{"n_layer": 11, "activation": "swiglu", "norm_eps": 1e-05, "positions": "rope", "decay_shape": "linear", "final_lr_fraction": 0.1, "steps": 4970}
Below are experts of layer 4 (counted from 0) of a mixture-of-experts language model. Rows are named router (the router's row for the expert), down (a neuron's output weights, with its number) and show model dimensions 288-383. Each number is 128 + 24 x the weight over its row's rms, rounded and kept within 0 to 255. Numbers have three digits each.
After each expert's rows: a language model's description of what the expert responds to. This comes from a sample of Wikipedia text that the model never trained on.

# expert 19
router:129111105145133144154160129143134117131141119113117159157142142172166176125094162140142144151097180100120127132147153134119096163093134149146130134121155160124144110157094106112143117159116130176128160165156175163123107126155078151159154124130107110140135171111172111104173109160113095127
down0:092107122152116122066086123146131125134179132083129115135117104108114171160113153110154155169100138101129124127088119105134118111084134103151106103133160124121106154160132171104147141105129154133120167147129129117213159111113099105093108123127152154102137124147114127141114121117131096151
down1:151168134158117141107119144116146108146142139121106113097105153097126178160099123191058150126120133086105142102180136071115114158128140109127160139156100151125124121151146107164096107150105149095131097133182105123118144153122174143146082128108159151173117155159137168128109134117145124136
down2:151128145165142141155182122141161093108142131095150162095149156140113150117115169153148100105160140178142073130108135156098149152169107113093101177187167137106102095139125123183129123109120135142154168097164124088158112109135118116104116144094144176120135094128103138117100157113105078132
down3:113140114131096106151133177118142117169086136114098128135132110125160176155151159159120132158105110159118153156117166142151120120101076116173176093180117171138156141154118146190119121128119095138138126137137142176144137148130082080166149157134167118139138161116108138161137137078148183188
down4:130170119137186108143129129152124153118144115159095138143121198118141119089152077143097101151142133123122161122164142145152146099124161132143107091143119162112088133146131136148134116153152148122096122168174172120112138176117145180116129143121161120065113133131139109137130131116107148136
down5:121164142109162116146179158096143076117122161129153116104134141106112104108115088139079100088118160099100154107132126090136168101124152116161142194116138176112173120140132109128117135151156158144115083141107143130115120154130163134145101148180125128136104132136107126126126116118165135126
down6:144115060134136117114170124157118107170110092131128154151115091114179137119145165131143069115084123150118111161152149153155137097069076141131124112119148126139140139111132063120125169139127106154119138142150108134112106123141105136112129129119090117147163120100119114116190107117109098125
down7:152119134156094140142121147132124105160123096130137127108112175120092130098144136148104087129136125160093141139111116109124091119187108137116133117144110161102136117148142151129137138106160150139111121114152153125152106077124089129122160107128168110126164106112123169120109105136162113155
down8:139127149163144102131148176119115144166148130148114129127147106147127113099075140108119119116107159157118146136152122165126143158133160104140132123171147147109100132157138175153114103127103134140121166105124118122150165105165143149097133139122151128122100121126099127080138174110148123134
down9:139079115082127163114146164148137119141121122108112101170080123113129121180145126132124108125126148147121124139130149159136140126128157115149145112070170100126089156150124107109100172161124131129141145114106154109119105166100094134085112139149128128129117120128154108122141097116125118080
down10:139113140106162102116123120151102117156145143086090150110114156089123183171109084099136151145153095085101178106161115144118154169128183093121072164121115108110123119130101130118109117127155133100132132117124098153158114149161169167124102146130112127166102101156113121131074122117138173167
down11:109152097133158122110156143136129107138140168123126132140153091107095140134120178150128108141133146124111147090092099135148110114133117130163085115133144097110145122137114137135087178144098094176126151071093123128163137119177132124099140153115108157125093165089123094118134108135147116137
down12:156162115108143122099115138133109109123130107082138151112106122154116153129119138099124172151091147162119144092076122138122114138131140151101132080146137088158145081144175114127182117130136139142132120122109132100083097092139121157118150172136124106085142148123126109110140162178125129164
down13:145124109099129176138127137140134108174199132160132094143124157101127120106127146104074118084103134090109154139159072100161118144149141132080126131140148115128104078162137124106128141162203154127139140108140159111139121126144135139127087128123119127154086123105118141141165128124136112172
down14:130142119088149132023082145164090143145157136136125106154075104072121112105128135128118102110124157141135143129116154098123101122125123144134121089117085156133135127156146137144150120113121159128135115122156121119104094118128146114167156155163134179140103125143137103113090173068129167131
down15:131142114129129085149129097112166135122119123128134097132139125170130121118122173103106171127113154146117104152113144103121164137145106140110111092152119109106179136115163084135126169142156088103136163131121089124124118094157122114144120098144135124119156143130102121136098126107074117072
down16:095145125167099110087127126107159123112149132117139145127092151125199103158151134141140116096117095101113157159097133142086160111097123120155142126119125156148133125112120084113124109140136114150146125097142109135194116103132183090155094121109160154157140081135152146104099140096136111157
down17:086120121189118118122154114138118152116131123137090148102161157068148135155176143093108145150152126103176167084115101117106096143101117170152154091164135148088156106154118090114142122146085109129145089123181128108156163161137142100135126146121076103186123105126123136177129144119152106148
down18:168108134106159128156144139105161104102084118115153134096132136143117120072104094158087113104121121148117143125113156159165162113096147146111111156135080178172154160128097140154137130127127160124113179119137167165101135161195149126135119136128144118155142109123169134097131132159133139150
down19:093149132099071163116113152116143145101181153134122185144106130104115101149113113092186141124150078123106139132161119144135129172140138119169133172147163121132095121084111098146115141149127141149122110110147141135104108119125145145113145128096140154110162163183123129088095131156091122181
down20:077142142162191155121174116154165139149122151150134110112149125156103164122108144124130117124119142125116111193140109147141152122132102144135109107137094146096100169124106134136126140098119078121101160109149117154162193116106088102137182124113143111079118122127115111113125153108145093085
down21:129142153109146133143123141116129133173125163139152107133103144109120086091138118168125130129127151138119109092098149092122144096123150092133160131084087163126155131097118116102121140082183135151134171179155127142115134128148137161146096111081132147151169159127181108157115124109123100132
It responds to: Quantity words before than or nouns, such as more, all, other, many, not, less, plus the digit 0 in years and tables.

# expert 2
router:096171104149154155107127122151128106100181155127099162109133166130099160119135110128164133112126144128131141121101117111139139095084126103125158125112122108153099166092124127145140103091109127177133134115096132136114094120112110116119107107131117172141117142115137100141142158175138120137
down0:152104103120156128166105137120140145118118146101153115153137099135106090158143122126128127112179108150093168106107106139122124137122107097134186135136108101176126072107134085173119164139143103117143140083130114161173075121122105125108152152120127145136174119165125152194114113120107090085
down1:136140154159116143120170089176139137111149156156109156088102138135103111092105104158113147146148130111120152138178064153113145111147099083168123102157143110143143097104140140149120107133083126126166106104133113120139121168135182114099150132146144121098133095178107127092147128155148114118
down2:127099119116091130152122131138140130155132119144170130090131156124135128096133143149098125134130154175116129134150081116112095111147119042120152124095116142106122170172127129122160096111122132111116110129124186138130121135153090121152146130156104103113091154112116060123122110134089133145
down3:128146133116173102126150137113136075144123149132113123149145139129159125162118130131154127125170124153136166105093118116151094157096126112081165136135121086127092111163183113126120133119134117160122168145152102132169107187113095152148112126105157127154111106070165101118111131099145153129
down4:149106114114131107110086117148118112158139115157136136065120132154110088112094099102141105129093155125112087157143103164123121104163134133140134080103130098133133149148145143105098135081121109120128128124124093115140065136140152155161153139137142152152098114096131113150112178205163170136
down5:127144165178132115101172161116139123121119123122113105104162109112126167117115093152134122140113157116117085119133172135142125131151150097141151122121149153102113166146135185095141117130153110114134110096107140136173079129121140162147115103130127123127144150138152122127191173167135134129
down6:114081172126135140106153141097107148103188145136112120144129139092110133137109141163108169121144129146136125132097096159166102160124144148136130113106135116164155172115141150115099107115097088164156164125140104149180137078131118114137113177139131107115133122114154090116150101124151119116
down7:132119085120069155159133137131090115154175136111138161104106144149188159107131125143105134150164143136116157098110110150153101139093145099082136140138168095139151118143163159098113134156124154143113118123137140164071166121099099131128148169132153150110116102105120125144128118117138152114
down8:085088141146170135142131151118104163165121092142154121114133167168163104140127118106079098124156120175120142096118093139147119115097167141100133121139130138117136154157117105133139139126147138110141132108136109135130134161126122156144129137130152132163126122082130080179125138118141151147
down9:091141130135137113098108146095121136144142073141144107127146152074101126119166119167120142170136165178090125133114129126121080116113110115109105119125162125181082147127108106141100091153157121127133093163155146125134108144116095135176158139127132121111134110130154122155137120148130143097
down10:172179122117175133121096112122149088132063114090158095109158100140141164163160109098105103114121139128134160136136178115146144157121097086115144142113132123110108105102107140156114152141153169159085108190141151108088112132121091117135149114117115116124132168077145138154140116147143111101
down11:099139135167120169122111123114122065138142166172130127111109165151147124102103120092100119109101104108108116132126153073137102097109131137104100117064120163089134078118175179124145108096117125098137156140143143114150129122091097128126087103144107145141086118097073118173145133141101081133
down12:162142129145142113130146139103125073138134123099204140116145177134096125150124157124098129131120115163117142126158135121122150133132130110091106115159080131157120106101137098082147116122150110141127143116142157107125155108100101138172137115091117114126153120090105149159133079176129114154
down13:114116096164132088131138132136135137169181098137162160097128126149130124141120117163101147116151117101111087119161112145115103136127126130130137139147106129118127140144164144075106172153136097136141102101130176098093159093130099192185116165108145125125092161087125123113109151114109110096
down14:126146102107122101090130156102172138123090136138118138147188121114163126111099142143126126107113142151127146107095163132098104114124121148162129138124129156107149155157137157145126133082107167118140104158131138099146154132141142154138141156125122117105121153105170135134162121134183125105
down15:214137145149135107102107121110126144134140108144130123132074172126101134133100087094136126152104154111089098104140128109121105137117131119079093173136132140119140145170131141118114109104129129121142145110137124128116138123120145104155112120067148148169154117119119112126135078125168146143
down16:134102099140104101099094158110094151120118176131117113140142144148172140101134176148115114120140120168100140130144128133166132129133152132092183109138097143143118161123119146130125137117086157155118172134151105185153140120125145117130141162140140109155119084124115136099158140124139129160
down17:105165123097143117129145127144139129125138080149107111118148094108121148119110120140122111118133126054143134139140132100134120130141185171100097135152142127127107156114112116134155113088147139109157114192152134109082148074099109142132151116118125119104112108156144147146143122148135150104
down18:148132112189136081135109126111156131140122108122118124152141149148115145168140125140131113149100119132121132107177103115125141119136163156116114096128185147125117132061122112138098163123166095133075121127126151133121104150117113082116141097159110155141145113163106183172100131122122110114
down19:120137128154115088164104147108116106116105079106169145100107140165171103127132091098118120142141100134074131145148122188153155118118131069124164118171122124174133112090131102128085144144093081099140124132124145097101085104114136146142138123110113104163125136137153128119128152140132109110
down20:076106137134127126154155128149170124146151169111144179157133135113094106105134145104139166116191139147167084121145066144128094139134122161132120156099119120092099201149149076118158148118130120121143165093113146131137169179146124142106106144165168133149109129143127097101062122095125094143
down21:131151139093111121112156152124087128073119121130093114109117103146170107094147133074133149120151115072137118139146145189159110161116110117115134118121119144068116133115160163136128153092110111125120104162094109117096156144145154174137121149164109142152082131133080124082155137131137129148
It responds to: Digits, mostly zeros, partway through multi-digit quantities, counts and money, such as 700 rupees and $341,000, plus million and billion.

# expert 18
router:105143157092115152099134127133098070111121088156127126141084116118120091165101132087133121150144182162114151125089166107166142143126133122138142121144123146107181121099158102110134112086167086162116095104117161160107092116154166106140130117131115157130120172109108167116131130068102090114
down0:147131142161133109103145154140136145124129139145176145160156119100149126112156134116173147109127151122122113156138115108120141136135070117122106148106145110076120082112148103092138144138163126133101130133098090150128167214090114116107130133177087127157131127125160169131143115128141146129
down1:140101139112100155125116132138140116116101125142122090166169106103172169132098123134135130085134124158156117134123134133133126127105129156166110165123152114124122142109099071154118081131108146107166142120166118174091153167156100141146148127144137126159180146145123118151170161150157118106
down2:133103126112136163157125092121128111170126146105185145110141116139109097103090125154118145100119129146144134100119135167155120098136107095114117088114125119168129126132124152108122152119103158109112081146076123152169130134122089141126128154081132138092105183138106131115110141131084148150
down3:135102200125171127154150106149126132142160125161152121121124093107108130146130122120116118159120099135164128171138102112094157077076120123122135109128108108100121154138135093115139165136133111137142197130157148145140163162136117113139095145112146174112161117114156119167092070125125104138
down4:144127154133128116138115133130099162082087099166121154130116102106136162152145154185091089119151143126066107121118146109128152098137124139122158164097131144100127138139143080110145145100180136119091100118158119137144102129112147183127156118100090132148111105149151130177122137110126138139
down5:145163123155121118190174103138129168126128143124170085132102140092135134141110133151125149110158068158096127157143148079133141127141106106123143152149166110096083200158141120100096129095122142113138159117158144133093130095146145138129151120147092129124095142131154098139122153113115149108
down6:142131152070111089154097089169142080042080108088178129119139147113092138134105131139108173118123159105128127109112131085128176134099146092110102149123118114128142114135083108120154173162124176113114114139142174158126166122110120142147134100087169152097109171125132112132085110112153122107
down7:139116124175145128114129142094102108163134114077101123145142141127142134124108116151130156138129143118116124125144111126075111130118117174126137111114110134080112121160108138134161075130122097097139155134107094078142143163114110090150145137101163102167130120142132132138138124131147156132
down8:130099126149147086176070132129143153124120100119173112123109091099118104141157100169091158136149158106108155127104145088087133087108168119119101166131136112099115157132113160130109136136122105117109123141158145119120125136101139092131106141131093129098139113147126110118146131142166196145
down9:158121146155112142127127180161160157158118095140168128146137097150141095105124087142141161116108117102162100128122168121145122148150180131108117123093136096078101138154144156125141138119127173128092138119167143123130106097094172135113077151125097152158162162120126124092145148123100130139
down10:128107133154137116140141122167135174114130110140156157142108119138137112148133195093157112164123109109138138108118157103128150125141101102127149129099171187181138129114132153108150136156126133084134146192152153128100117135107114175135161113115135109091141110126126117166056116101110071115
down11:123120131139136157125132157122133104116157168126106144148109130137056079124115121125147168077122156112127110089094115142151114119103127143157149165126172144161104129121107139139128175129117142141117149126164122152086106086134147153138187123115126138107092077121128122125112149100087110102
down12:105131166130070121074117151122123127139141156144159165099114117165112146133153116118108156130115141131155090109130128150116085139153123110118096098114145062063159110182133119130152132114160136087091120108133146155143151147139134196116109103092117092106108150141127112098158107088127142166
down13:134125144154097127160104091164123125150162163132128074135131102136108116126148115112144134145100127134131153122089118102112099175139094147104109158137129116160096125152151105107091125086150152165138114139097120136158121140127156154132123154077125148100126117117133149144160128124098111091
down14:184134128137186124107082142131133151132135141149113130095150104114118100138119098129107129092112134121155143133134090085114141123115147123120145142121158142104110114116115170114150134108156164119089075117086118145125121154147129110116143110130128110112169153118138145154127117131110134141
down15:146160120096150160093147143132115135088126109151122125137154123074128123097118141145118126142148120088131170123158144139158144122071154091072122103113120127153130093127125146118146154102133105119124144158131135098076139147126132161120129111148108134130114171139124144138119173153142100104
down16:121098102147113123116093136154108115156115097141127162130097120129156154158086083147129119130102121108106142118144076102143067158108153100165146159176101172097118121160131157123137116093201074145127121126140145145105134084168116148179124115136144110129146158102130160147144155136090135128
down17:141141100152136150138172137123110100110125159175125126104116154129139119137049135118170138109107153096123108116148095147133103168100120131165121153131073104139130124126145117123109177152155100149131146101140138169135178167180159120158126115127162102089109079164146149144119120137085112164
down18:160154110096120135137129133143158129155121139103138102113100104131158094160156102103121172135153129124120134135158144105140174153086165116093187143104138129135104119137137116131160089130134139129149130143085137142145125151142160110139108136123134131154096140134137087148087134140131118110
down19:108172138147155110144131134118123120077134111125176133107182152123120145127131143085154174125157111074171124116130111146115102157070152160113139144104139155138112119083105117105160098114130088171113112180093119108073153137096133082128143104156123145095135108122125110108117136158112150126
down20:110128141110148156108172126135087147123124135060073165148134119132140102145152153107128137139181157171129147119137150164160137143111086115139144115098162149097105091084114099099170135116149115089168097125126141141164170127120121114110152085146117120159110118144145131117119104128128152112
down21:075097115120146129151062117156131070107104101134125101110113158100100109146138093125119100138085098173139114115157129129114089121151083138171151117122141162118190139096130143146129101103097135108162110122115119112106126145106105123172106135156114139141124110121120119099132101121100124154
It responds to: Second digit of ages or ordinals (age 54, 32nd) in biography infoboxes, and nationality adjectives like American, English, Chinese, Greek.

# expert 20
router:161155156149087140193144126130096159159147171116140134100083121126118109122102074097147127124117106167137117111133072155091133136147122152125091087170139094172090118114104144155154100165161142122117136156110108111116145111168085133097103158104146146143119138158095112136176121181130133122
down0:136124129170125134140152148164050147108126144087079078138146132103122128139116124134136144105140127107101126109090130109107112141104131133098104132107105117100146111063120137122160115142124166132168135117124092120094140119145198092112102118154133145105146105093121083113151132069104145142
down1:142160089119120143117157145097132082151146141165139109136140125134045158129100176130138118135120134163093084099146099111115140152140129106110135126091099135143121145179135112132136120116093148129110084124136123111155104138123127147146149106114174119136084137120130115115109109148134088113
down2:135119123127131101148105124175134168120110153134125103156119109187098110163137131135124135148079109145127116087153160157132105130152154109159135112140116117177155104128135115115164152110122099138151094110130112116123122145114165131164076118109138120111173140133141118118149161071163122146
down3:121145133092077145114142136134109170141102076138067132141115173137117143121094143146105111115155113139107127114100143113102144169156143099136141119098135122156149125165110142136118128115124139144133128114132143089135116113118147137115128136140136116171137132150150132103139174105112142121
down4:104112106123079087078145105121140083097139142127119136139161100099216083109103105188072094108158154143104148165122124147150151087114128131134119128122137138141107127115117154121086105105115150096078130137150110138120146148112128119143117105128084114132155114128090104161128098161108118138
down5:141100141134151111137101124112107146115143132134158123125100129098167126126128092118088155149146121113134152156093155121139081106167126107129111120154165102104073182100129150181095132159145143147098170113131090153117161134120123149143110159130138154151143141122100114093114127130118166166
down6:150104143128149131141155146071124086120156133135164086116113126107114169106089131151129130142125136142124144118127124125131127151105135186091119110121131169127127149148149103109120117125149144119110121111153147125103106139122117146149156123110129146139095144133126149117148143103165129138
down7:122158142098120126162160150085107092133098117162146128088168146110238148132100152121147154135126136142128133110107138092145107120122139094115078136123128150116112125133135117126103147138123166128142109136143148157122174132128145139111171119094110127136111142128123093136115114162087126163
down8:119118113109155121151143101095150107120137130153120079135165171152129136142092132111092117172123111140183118176111137094159160118120084159125134146130170125114081146081114125153102140106151152081045097149103156116122142122133077157113158167135148143115151149116139151143144117117150150149
down9:121127127096117095111169115132138069111145121146154159063154115126176115120128164130112122150117147180141140119125132113115154103129132102086123147126148127100098101132121152104154111113094152105133108131121133120127134144133143144085151109116099115093090094151148146146161099104152102117
down10:138118097184163122126108133155104087070124161112159148111176106100178114134157108106136138136148139130135134155123133075138110083106123163174115116127114159110121123065098137112137183142136126116121157100126092122116124123171108105113133137134140150090167102113116094151114095123140134147
down11:107142138153159116143116114163106157129134163114081145124134105128184110102114079147161174119104148089153151116109140142179146121157113109126145142104141170085097102135127103122140140140132111160151138118137154137119120091096142088126166123136123115132193162079112122107103177115136133105
down12:128107138121135153114142108154104156112137148116150082143152100136155167112120160094144148099145138127128133138150121083068139121126127113118110116144153110158123155132126112143138129154106153096115098121136101151124135189126146132098135148134133105120101155145107171121085125125105104115
down13:144131154134158140128137128136082139134126098142143143077106143160097123147148174117157137149135155150153125122116136069132131161135147093145118142098091129087166126121101123160099111112156115130118145130145119093152174109173125148127124112108117133135120135109097124145128114123116155151
down14:153125115124114119123144155102095129101104095171178140097123111152039158138097102113113155079107136142121133143102108159147117073148139115087146112082120133175094133132106141111121104152120147106103113142146134095129129084121121120112170134107117115170120123126101130120134121120092136125
down15:106141132114152125129086121146113185112128127109112126115141124118139095122109136131115126093114129086181110143139124124117139147080169137097084112139132118136093135048099172154084155171125125156132136139138142134083138139120103099090115154157115154123108142153112110154134094114100128165
down16:123133122131129148098112128134146159114085163107136130110153138099054118117139104166165133112153139126136125114114133098120139133108112109130129155102149134103100157159101099125177160146116128136086158109155113110084111175119124145123140079120156133114115185100146119137057151085058122109
down17:137120131153123147120136107089125152128113163125161148142102146118076145128171170110116149147106138128130113139130140145105110129128096114151106122123081156126114115121140151171108148100118117126169115092120153128098111141104127121159145164140124122211131129209126124107159142134112123121
down18:153105119158168126141134095115098090133116140123200137146102085103225103101130134089103126095138087133094143142128110135132150132108127124136142146124131113131118151123133161129143153125168123141137159141144126138098097101135079081150144131171142180109097158118127127102121118140131144106
down19:143161107144103136107099121164147134105205107175124127127132134113163122157154148113125154133136107176167123162087149109135144131122128136132149078139146088163126141148128119135103166124119162099116131106149110121137131128116107148104200141107129132116115076103145152082150118163127079170
down20:113132114100169155105103145142111150166118117097129160111092092181165113105101123102119101134107154108130133121139165088113147085116105114204132128088121112110148145098141129059172133121142115103114158091144137115093113124158078127126110145151121149099117149122114106104113149127170118139
down21:127095136099114123125138186145139164159123125091099079126137147123099138129138137147104140137135157131148104134116122139114130166133164134102106149133143132144106152119141159153136122160124120166117138146119115134109108152117160095132123123141151155147143109166100118138130139115101150148
It responds to: Line breaks after sentences or headings, usually before a section heading or new paragraph, plus designed, used, destroyed.

# expert 27
router:147179143120132123088156109142133128136161157135164162078105164125116111095149114083098157144055106141133101096138154120132154152106136149127098121103110138107130131107109124109157137143146122100112124134106119112122114108154113168163142119093159154119132157116134068112106098095155119079
down0:122124121119155121150101138117130196153073138153090118152107133129150143098174139132121107088087117139181112141126100118170151165162086117137164141143148114142114093121115118092181061159141077141151135151141121139107081095149126136184128141118095126152175154169085087118124147163113155111
down1:127139137142134096076133139133094113142166121146145128137068161083043120136175092101161163170107096141118125123126139131107122149118111162138095131151114141117140158127114122092162107133110129102108139161116120122105138134174131134110147079118130130141102129103138130116073169137145137129
down2:123132146142157105141119153111111110101130153168144133136116127139169128105105119108154119075116107160116174133142180155160137155110137114188125124140123145177095144125064119095095162140123144150143081123115093118091103101119153150133119136155140181132171123166135106145129143135094142122
down3:153146175122129133133140109139131122124143116118088110144109137133100135148131116073121134126164131121149091110103111147098114084155150165149141133102111145152094127165144116145125161133128147123148092118147119154129120138107146092129125157131133124124124158168075120135141137088094121145
down4:106101123150130125097123144093110119081164127119165161105168135119085124126133139116132127149151107118127168139115155120115097146117091147153111138181101147110159160142163102113143147118123115112163122129090155086103164165147109111093143145124136124067100096080141163087118106134179127161
down5:126144126145132130090132138133107141154151147115160121090136148163161143130122111087126109115120136147132141110114152143159112179122104142158138161138123095116158145115072137108118129126139123118114141137063138131139159166169101122137124114119128101161156127144156173145116117076150194085
down6:182141152103169121142152148111159122149122135168178113131095127106102144066139155123130122095128114150174153106135109084157164118126137134085135122139122128109104109100092141169141135118140141109123104110105106146129155149082114145140130112147164127100122132162114109103145120148094157147
down7:121115108179125130102130132129140159145116153116125154106168158114146158114164131115100087162094114139174079171112095119112123180126132168160142144115121114120169097073131124115122162142160119135098122138095122137109145110103129121097160146139171094126117107144163095090120143118130178140
down8:121133110136084129114084137097175198162098164161101122154120098135090132134126129124118130115114124117121103156106135146131129117105138109134165134114108181123120114157157104146106115115145151123078140140181167109152116181062148130162076148131136126158098122129099157139098137135099138153
down9:102155092144120113172151103138153097152115134139145103173151064150144113117106157146138121107125134100149076125109084119089113114128160119112153134111127113112142095133149078138115101100165109121130163105082155149125124124097123092097142117111124179132129080109143119171138105160115142128
down10:161104169143122096085118133116128125138173116108131119128139157102108153150096137137119139120127136106110109128128139088119113158091180148134077093149123142118155134126135155121138146162123119109156168083108145090093163169190114119117167160107141140124114162100150131146147111113130115133
down11:110117116118129135163142131122129115145132146150109117150116119102209146147123102087144142128113115110108113119136171135100094108125144143142108147120084134162180100151149138135101165107151156145163082147099122132135105120166135161133123139103116152118117118127082109152118112125148124076
down12:081174106134152159158159124139159138124118156140128096149136093108173129137096136104152156138112124120086126126153136097106152143103129132100161131165110155121139148131171109133098097110164123157144127129121102160070141153042132112146170154148122097129161106089131114116146113109117156164
down13:137119137108123168152143128117153135103113117133153172175155127102131104129121118108097104094150110120131105141066163131113109085099106151138129125136147151119088154100122133106138123126136155132129127106129129151117130131143131146116117135114118124117146125158161108093132131115119102113
down14:115121153139099141092119142076147152126117127145128138093129099146128169096114128101096141114142088125146102160134084092108167136112134119107125158138138126109150123132185112138148155138151119127126146121134133156128152114070135151091150178097153115124093128105147132096142117100121119112
down15:124129105124130094141096142143120151143096134100119090099144120158128095146145154167156110152134184109163112133123149104118136112133127107133154149093133094152135145135106118102097166113107149093079093135126149094122095103081132128118102107138060112120115134161139109154122121148131135160
down16:101136098089156146136157145122111139099093123131081090139141111119125167113123149122183109134087127175150124146067122150144120161159106101154131119112130118167151125144115125146118130121145114155121147147117119092135128138072088119161126129155106105130110073140070122113138126155119111143
down17:130171158107094163113112092126151108116116125161136158094132137130123167104133112120140140179116117155100126101106139152177132145096142125148115118132111117124102173132118181115142139081141138077128152124122142097098152120160134132132156130125133159130144077104092138057173153143154131118
down18:104117151084107137159164123117151118142130103145116106137143094142172138139122096101144167098106107111097092112147111154120155096107163148110090122118111149154164105180185147114089184121149152126136102118163162156119161116155127103130152141140114158125120111125105135120140077152149107111
down19:133161131103131112172158119135121130130121123109115134101158100134211100119121139148091114144116177126154101081159129135155095133152096099099110167117128100134084088111143122120117124155132135115128123119139106140169124136134164123108087096141146106081137090130145094085137126107096105146
down20:109147104149076173129113140113124101144165177137120118151132149116154084131139110137138135109139121099144097132147149170081132094148161140151118100114067126129124092139144140076077116106149133125136147118128121169143090131100161139104112105118142137164103150160108116111185116113141091133
down21:092130126148100149082120165100145168147105148130161122153117143148115125121110100133121158149138121158133144159100141168143148122137158148115131156187153086138146113128155113175121112143123152120127142092137144132107175170092098140155134166125113148152126084089112158133114150156130109150
It responds to: Commas in running text and dates, including those fused with quotes or brackets, before and, which, but or a place name.

# expert 28
router:111075120147130121147124125142146129123099105158182129097147108125151151201096121144168136129131128108135139188119129173100073107133142144126107115129133119135145139142114140145153144139129130126139133155168130107102152103106140170113135161157156129128099120129163090096100078099152098119
down0:140136099141153129130108120094155147118165130125142143131123152112145121108122120123124142101136124138080131162143122144135158129143120122104143142094102097118123185111138139134142083139044135145132150128173109142141101131107101119112113164089150086130168112142131128116143155134105168122
down1:138134142127110144120133134168122118137083109157104105102162157164132124128093113142133109118123103161145105138144110129112123084131104098129134108114093180121139107109116118100159161100144140164105122127129090136094146132095113124145127076110103117163143116109149132124105119116150097141
down2:136141147180117143150131102122126126127099141158156147130147125132131120139122143101112119109099114117124132156123099107155164109134110103106162184144108112195140114115109141089129104092141143141162149170108171152151109123123107121160135138110100145119133121074115099161158106183127117170
down3:122129121120142136093112159126160147122148145135114141159130144126135148131159110176121143156144168144163120094169145134168084115081146161139100163109167108124123119139107128117170145083107117133152182135113137084085140124112154135126120149162144158107143112183080133126152115102139137119
down4:116139140151136135132172100129107115117134123139087134111122132105163131062142118122117089141112128100085148164137146120103140162125151134119171166142158075134115122095154159135124109133136156095118111109118146137081150129167139121095096147131134164147097093164080156125183111113104123104
down5:126093159126142116148096158138135162132105117102149145145109145101139152140116079119164094118164120134176143087139145148106140145127147115143093108151148095102131145143149139113122132132115120125143084168086144139111168082124127131083112177165151164129129141173107107129168094127144127118
down6:114134107123124164097088149106118073145122122091106106135122148147158138104122088124153135101144153140120169149134155111089124096138142132150172117106125114130110120141113155151130120106140112132152147124182074128100151086142058155084148119107076101159125144129097135122134153175134131129
down7:085139160167159145121147160133125118130154164137126076114149124123119147106136151074087136057144118097138127113098183138089136047124124127159140104140104124106113099155141096156144150148089108139109106106159121128100146118114153142153155158117114138125076110135099116129151141116134132127
down8:131154154152126143132141119145101121149143156133097067154147101081151161178139133108141099104108133095143146077139111139140121130113130102139146132131149157079126112140116118142167141112117168153128098128120156177159104110172112117143118120092128117146116112114127126117102162122113143122
down9:131110150148128143134186144173116129159145107118130111124142109153132156142106128106122212118122113141082110147105133107083106119139168139126098139139115150136112106116139139137123150094149165140110088138077089122162133131140132130120125126057175120122111125137130113119105128144140122137
down10:112179153103101139099134114092127107161144118127119106123165114161132150152130097118156144115141147123131149114091146144107116123107127146148133149134152088137117110079162129105115177075114124114099125124096120113118118136137151113102157144115127128114142142157112171075131134114132115089
down11:137139105113138096120136117099130128138075135107110073165109106104147116109126111137076155113076157092145152147144113092193154133116110117084056120112160102125126157092134079158120178155121104165109135166132107151075112094104111134133114091129128106149172114141113148104092128151093080146
down12:126149148104173152122127104164118107131143135156125096131133132121151138132134178126100124134128132134076113133072104104131154109092090086169125156138131183110125183104107122144108156139156142132100124104202120121166147109133119135124144134143153155106160124135112130088130123092124126151
down13:143146116176183139157121110141141117100157112156083091127116137094148125093136129113171139076114141116126153179129100086145136158127162141161121161138129139139125190117148134112117086111119117148169118110120126115146106126123129125113111141168115144114102179136084100162136110143140126144
down14:151123188094157088109116144130140175150130091163071131131073103127134160105151128122118112111088130140095095123134106138138177146137094100109151133101128111149133138149143130126135136131106125154138115142120144167135103143162167139146090124097109164140151126160123164126135132109088168151
down15:124109129168146092113156131172138104095094109099100093126137143101169128101131116144174136124131137083140124129106158140159080124110115104166106149150094106132155130091134120132110118109140102123143117139116112135136126172119079099160154093153102126137115116128156195149117149138136142139
down16:156158133091157123108122143105134148147157166112117125119133124145171105109118127120117142142084112092137142152141151152119131130111171148151125107119081116140165115106099150096123172149133134128128106130142131144133162122125089134178066058098121115120159141143141101123123163145164114110
down17:152086121087107105115114122151119114131147145138151154146149094151180105156137147127110123150113123151095186147132152093130165122123148120138106135108130101170091122100135139094138132120117166130128144123099115112111119148158164117101135122122124076147140123084110094145142139114123109104
down18:153116181116104114130150124162105167134139126138155128176112115152138131127160120090131142156163072154112124132143120109113098136148098139083149154140137109132146144127074108138138148081099143075144129136109124130130172160142107112115178096120131111127143134101159128155143107117150113138
down19:095121148157126179121099135121147146088090134108145092087089117101105125109119143107160178179131104116145120101062139132189114138171107118118131162144129115099134174164125146132138116150114131168151146091158151131115132114098150174147068097130149129110175125151150126158166116135113152123
down20:155095102115131119206154141118073150111127144096129121105117102149117169141134141117143130177116152128120105116116110150166128112168095145146107134112060120126122118114131152123168116122103089125163103152131130104113071110150154143143133099132150148137130152146099115143143144107126125173
down21:134155161099106147126151113117163108085155116158124131159134158134123137150117124176161130148123155099121102111125126160096160146100095118126158151126114118111145097106136136091104139124114143150144102109152137096101155155131124125130145120127084135152146129135125124118116150158159118112
It responds to: Particles and prepositions before measurements or complements, such as up to 56 m, the opening parenthesis of unit conversions, well, number, set, from.